python train.py --n_layer=11 --d_model=192 --n_experts=64 --experts_per_token=2 --d_expert=128 --d_shared_expert=0 --activation="geglu" --moe_layers=[0, 1, 2, 3, 4, 5, 6, 7, 8, 9, 10] --router_score="softmax" --normalize_top_k=true --routed_scale=1.41 --balance_loss=0.000954 --balance_bias=true --init_std_router=0.021 --lr_router=0.00116 --vocab_size=32000 --norm="rmsnorm" --norm_eps=1e-05 --tie_embeddings=false --optimizer="cautious_adamw" --lr=0.00195 --beta1=0.9 --beta2=0.99 --batch_tokens=65536 --seq_len=512 --train_tokens=357500000 --steps=5456 --dataset="wikipedia_en"
Below are experts of layer 4 (counted from 0) of a mixture-of-experts language model. Rows are named router (the router's row for the expert), gate (a neuron's input weights, with its number), up (a neuron's input weights, with its number), down (a neuron's output weights, with its number) and show model dimensions 0-191. Each number is 500 + 25 x the weight over its row's rms, rounded and kept within 0 to 999. Numbers have three digits each.
Before each expert's rows: "mostly gets" lists some tokens that are sent to it at least half of the time; "comes before" lists some tokens at least twice as common just after its tokens as in all text. This comes from a sample of Wikipedia text that the model never trained on. Tokens count by the router's weight.

# expert 25
mostly gets: " death", " creation", " anniversary", " invasion", " promotion", " resignation"
comes before: " of", ".", "s", " to", " in", " for"
router:508547558493490506522536526519500546471511483484442515509505543521496548526455495485442524512518480520515522492469481474485453501543519493484467522540493545507537506483457477462500506515530470523534500500497531494484515497492505481472491486498515487498491500464489498492513475513511472509510537491505519474487452507495472478450494493510509497518533450515492523504493539457479519489475505483513487511512507492514520531495487518464552518483478506478541541532454473496479447490492528482517521528480544460505485492567472483494490530462450475472502499521486473505455492475492512478
gate0:493475482465514493457467483540486490509474537508495479480508465543452504477517485521463499472491508498548528505487487507475484515504484486502479499505467497521462516479517482469515507487518506536479457515504470476522506478464565471494520502486532478521497466500493490551478501433499489474505535465492522517491453517497479499553533511462506505446476531476451483545509499483495478471508471510485470512469497535518510538525531526506491500504456522515497525509487545468493463522437519490547497508497508500473517538504499487509544503538533478483541510542537516488477493466523523492
up0:444508500479496465489474486525504546488507546512499479506440460510499494495469463487489495483511527491550531486512489514487522524540470510469478536488513477506526515484524488466510508500495516531527480495483498472480508486515516454458455525502535503495486492496500504536500483539471526504528576492492496504459473526510480506517515513475482490470491505458474490512481539466511495485453483515516484508490497491487539510517528501527570496536462536504537525517503507511526515537452467507551531495498502495445466446505503467503514487542538464479532478533511509526459521514503531502
down0:532492490527516512535489430488488491500493563510536511466500517483521483488532466480515499509501519478482487478524522481511514498509503480464529525496510464498462528479515473508513525504524474499527495510476483541516524479489529500446499503509543501545498440486471481520466491484482478449503558456499520470512443493503515462502518469510549504491465502486471542487484489518475504488497534473534489500525504494556499526515561487487516501507488516498506499479529496510481516527469501515477523472483521532487533523487529460472526504460535508461467456526549545481525491524517466505

# expert 46
mostly gets: " member", " degree", " interview", " variety", " touchdown", " woman"
comes before: " of", " in", ".", ",", " for", " to"
router:521512518516489528517493456508500520512543538497544500508475536523488477538504500482504516494434484514527506500545449476484524545507487468473501483498501522549534523536485510530479512505511468471537487556490525506485467526497507514479480490497480497538547499507479505511470471539498480509490496445471457468535486514503483508523482484470478530483491483477533486490523503488479535465466503476454493519506498558470509449499484534483478506479498484519514514536501488477488489488532518505502465493499486486452455520524507533526540510523473473470532482522480453479481473518469443528
gate1:520490498495520483471482510555486508503526482487511536507467495469468480485500530496499493473489529500513457470464508478488434510490506511446482464500461524471482485471514490490491508483543475504530501477467481499480482489454489525487471500480484482500466489507503469521493520484463507492532499508489505524466467546495492457496532463490512481522472553519496449454556498560505519497497524483519535533528524478518487491544500477480513448466521504516433498519465482481487537524507468470469517447539511507508472521485553512481489537525539493511532486483482529492497473481508495506
up1:520485515542499471501511503483496480510529471450498481479496484533498514461508506518509515507537506502498474545511514474507519514513464493513490492505504521522480508556467484515493455499462454504476566558492493534492509507484474515503507465483494482504517442494494529460480486509540485474494490489454461508503499513476491527467494519492457453483523461475493498510467529515509447480496528501555499488483532512528480480554461475511476471483500477495436507514495498474489451485526545499478462537465479494481530521480444491495501533502484524513477501536508524513536520467458513471
down1:424438535497516480477508523514495493486455463478513518482511454514561486510462422483459505479557502467514501508516527501517518481454475517479533507493486518496491518523519489508502501496514511454536503467490505527503493517425487487487510514466492513491477504458490520497531518475474534507523477490497496512495506515481545502471509540473505481485489529553476483502559495496487462484511494489537519546538494522506523575467472478513494520494497505478493454527495476482511482508492514498513514470514504509520519487510516500523471481475488499548496490523507471493538513511540513531

# expert 45
mostly gets: " TBD", "sley", " QF", " Cow", " Cohen", " Thatcher"
comes before: " |", ",", "'", " was", " (", " is"
router:538527477479541518472499503538530449496482531501499457484504466496507508464499500487430531474514502545499509519495479538513506500489491474514482500509442510484511502504492446497492491492537491501490515497480484479499468456490512494510504519503495482473475500503456531546528508493574458464474502523493489502519510529515527499523538518483498512464462502533485519482526518495503518502491504505508487548501496533511541521448485562508502482450487491481486468531482505491518512504489493501517498497542473471529519482435472496485569487498543481514509541531521553506538523523532494524
gate0:488470461458498489483515487548522468455501469485480444457529435534479477499535483482461510497530457500486501532518530498520505531510497481512513484510498525459520493522490500478524509473523504479466476478529551469503465465501563437488541509476502501493502489521504481529528492461516496500534506488489507487494498525499512511519507526499503524552509529497482538499499463527527459502542475511514466489476499512534526506485539528531475506525420508539500477528514512465501477481450506457473492482488498484531530498489508482480514489495533493507516524529540540511507489507480479520
up0:435505478434505412502472506499514538476509487488474487463507473517506464525501463474473504511520479508494498539549497533512545498519465499496495494503523514469513520492498501443521504470504533499455488478508533462488496503512502484469498527503474538474477497517530467489541501496494510513550504487510512500459509528514493504497495542532533517510505512463515556482478507484555483512519490496538451481475523488509502485484525522514507491508467515540518471497507488530530538486451452463485515461479476482509489455483507470512497502526533500524560481520517517510483484505482456500
down0:529489526502578524520518487518509490496471540484511469504499470466495513505537492495503482503491512516508468530503492490478529508511505499492473507500465488486459515497510504535496515516533488529515434499501504540488502487463504523490456481533511518563458462500483500528476494491456490497490538442504499464500498502506506492507495543482485547476493495513513508511492493503487524514504509517543485518520494527502545539531539523483489439529521496498535428476565498478506528533478490508539519493498548506482509465494468467508511475519438457505443504509537526487516542512494486488

# expert 1
mostly gets: " Places", "น", "ensis", "ก", "NED", "CHN"
comes before: ",", ".", "\n", ")", " (", ";"
router:546454497500510541467499500534497486486496522498586486501490481466517511508508546524481514449538513473495468531516515520526533489493498522473498491456487466515515533497499490516481522489519513505523482569488493500540502470527509509498527491536481502531505477478480517551478504520506458489502496479496497499483478505506500504500522480479485501539528461494503509526519481545505494539470465538496527509467471540484510526490514527521516484544517520464489512496510538502509510460500495585494460530486522482532530497489465488522537520507511503542475481516521505538558530508494486563
gate0:523497493482489517484458498493478440488489511483507479469514474523436509469541505458481501497508484511491535528485546471502508508544488478491527497490502532447512498532539466477482518466513500546488505528506536476514465491486551459488542503468513493514515495525489494513537516467524504501492536513468508471513475517536505459483475520504519532459513507522498475479478493513503463486535498518463471524462553520488527511488557555523483513509464536493481502516495487480449483488477519485476488518517521492446454528516518453502532497501500486478543536528490526490492456502517480523
up0:479475507443505448512458494479510521516505499460519497446486489492464474505508481463489508476518517500486501503504503503529519525537462523506497516473491523459514495484506475462484526476504526530511510515478522501438478507500506499460499542511483500465493485479535518510543535462509510513507529522480491514511481518496535475490505534518544526475531484492497506491485547500550484507457492535519460503459519512504489509490527553486525506481488555535531486521509488500505550450451448496496510457473477484487442504490520468548500478524500477500516526519471521484491482544469444488
down0:552518482542558541589500511507518495511489520501540484497503478472472526509517462471484493499506547519538473486463528445527511488499495495508510509514509505522515539534485512498475508523516512517505468543478476506506542517485486524487531488525536520564460475466537480542505512485487515496485523486541495488449465502539495485502494517484511502509532496516514514473493487512517472547531488498521505513536456482498516546529547488518496484552513514488511512518521495488535528497479492501492479504504517488535572496510510482533498460509482533495460523528551513492504518474518502522

# expert 31
mostly gets: " latter", " region", " pandemic", " country", " season", " team"
comes before: " of", ".", ",", " was", " is", "'"
router:544510508511509520528518464532504509441543477464455495475477519452465509530469507482485516519520488510568498509518495492478463477511519445507474520493493532506548517526536470503553456498518464495486535502466488524449458449508488493544486492531481476518479496505490467511460471490500480487512503475516488457498473490487510494508475470460487489499477506530476473454488460525458528488446488492494485514455537523474486494516528524530523512509473490502509501547473478477495505496523492485470479531500531489474474524493519489488485472484476454481527478478512523535504501507524483481
gate0:520491497485509524486486477537525472509500475526499487445515484515455505496467482511438524467493484513525504495498470507504482514525483489470526510511491525511466500489497481502543501487537509521473480532516527449484465498465561494463535513466479505509505502544497471519513503458482458509536504477471556508487449484499490491488505519457495527451473526532496481503498472461508464484499470505493473505491517541479490495462505519505481491515448507520469519524500507491494483481463554462499475506538516514485492518501514464506549489523535488473563549572522509487511465489531501523
up0:497530486467518475503484470546550524486523481499513495492464468507493498527489461501488476452519527522536519504531487531509496537550459510486490501488508498532460501486497482469538457476511495520540480497469548470447493510470493509441468497513512506493494511520520490518508511507498493533523561464497534487449455500499482487468524500476486524508510553537492521489505503467504494479438476477533481504475533517474529469465508509529528496550466521546525477534486496509537527495470496457514504480502496513465504490486510477507493462498527476499572494534501518487498535488510508497
down0:542524496550558550534518467488487496476492513486487470478491519493493504528503476518497473545526503522550475516495499475534517508512531483501479489552521502490494498534511479519513472458526509525524464517518495573484492496481487507524470498574538514529458494471491465513475503487468476466516535485503474475465451508494505465467500508497490482528526468501513505485476490466466503496484507498492525529515497489494472516489531477449501473483520474510494445474521474501479548471525518494486533467487513539483565515529486468488511473460489498501474487549516533504491480499493468508

# expert 6
mostly gets: "\";", ");", ";", "5.", "    ", "2;"
comes before: " ", "\n", " -", " —", " The", " 3"
router:550511499534507508498512538490492517486473481504482512472507469539479502507517533517544514496502468495517474518508543475478522470486442486459482506546460497452522481505489481508507484503467449508495481501505449533553536480508475538449512480495501541476502492507471508494467507481489484521525500509474473520504457484519538532527439494503492556512462505464458487511528489492508475492465505502499492461478534455502484478491536472479487491473517514477527517514507479504510491527473541448508529507510494504486552500490496505501460527459492537516548523537501468506488503462486458533
gate1:501503504486519474464474502534487512499537515483491506493501529465493523454482521490473550530504504555564510504493512528457479505489479502501448484492460496441520498525484498511465493494496485505517559483483472501555512504495522439516542542532471457481503483542513499511507498483536444446476527498512501521521510542496459541552522487499519497479515489518503486490517499472527489485507512496524496517512535524554503541506505536531508455450490502483477502513475511519537506522495489493491467454510518472529508497486463518467492511513503522501509491499551491469513493481521529544
up1:533494482507465444497495474477512482507529505483505513485493531507475505467534525512537493509569496475497512527516503520504463535515499537486493525482529505500517478529509475487501516534435479499485531574549502470473547532501474505558519478533487488496512495483513552479487461501480478517508531497474506509509483480461523541540502504486482496455417484512510505496507529484514469516525525496532478515494513505523515487526507493522531512495467503460490497495467485480493504507503515457463470474470513514489494532507493506449477527505500541506543484521449455509530508457496528502
down1:521480516505549442496526468497461492508506535493503518495459531512526508521524483517482498428494531517528510507484493478466465509477497521488492488516496464520511487479470550484474500473494528506521508466494515494517500460476505509486459550502486489467481503462529511486500514505506525459522491514525474493515509479494505478462513527498474522479506493522494465441511497537508519480503518557513486539523481533435483521510507573481505485478491543479525529455514496500515466512492490507493499494463488447464456505510492523512472425489516481560478470504537512512537515507503515501

# expert 51
mostly gets: "sville", " Mexico", " Lebanon", " Bucharest", " Iraq", " Moscow"
comes before: ",", ".", " and", " in", "'", " ("
router:553499459534503540466532445564462515511530518494469485492470490471500519547469564494480539521533516493492505500522546516465554506527490467536498488489495496463474522501500490494480516521519498521496563503461491534504504520543486476503491540517522501519479439527486502510491502529483470494511533498468483499479493525524476492525549491502483510478511456529517486470489531487492497511512517457538532486532511542465500514530486501487479500495509487517523492508484494505484506540514482525478470505500453483520524496497497463522538512508509493532453503527513558489477543490460515496
gate0:534484452498500513499524484509514461478455506469511473477508480493446496475503488491411514491507484513485496549509473518523492510527514462475501488494506544460475523498509477492526512496515511469468488530471527455519497474488517437472524507479495529500478491525509474505524490469489515501526504484481515507494469521526510493512500548521484549486539525483473502519515498504490504494500515493485453502504510522505472538471521509473462513512426515471460496507513487450481471514423509487514470479540503493468495462478502483482555513526530474519535524513503548468490462480531512516
up0:466503490479511426514491508469535543474464503484482479498482493477440506535475471480471522505522502528481509536525468527510510522541479508488473518505491516492479495499524494461527510506516494476481481516475525472458503490511457461488462538515511535498452483513522520497534485505514500522512506505508507478485497506515520485490510536517479539464542498510500514482481541495507549517471530474529435508486546502494508506500508500499510469491459540523489458504527476472501541486446476504552504454495491480475493430481501476542522497511490486543564474517493521495468493494488536499
down0:529501509578493539542509458524509504497487499472514486495490487493501525529517472488491499511533516525504481504507485508528531505487528527467536524488504502485440518542493485541490545510514526518473458509501499564520504489460517492467492484535502514509431434498500505534479489460471518501528532445463507452493471511520496504494484513517531482512534529516489527466452507512510499500510505483529503560512522523522514551511526507444490477535479484499534491473553489472509482497480494548491481501517492511505516484500469482512526506512456509478480540535533490487526517496484522503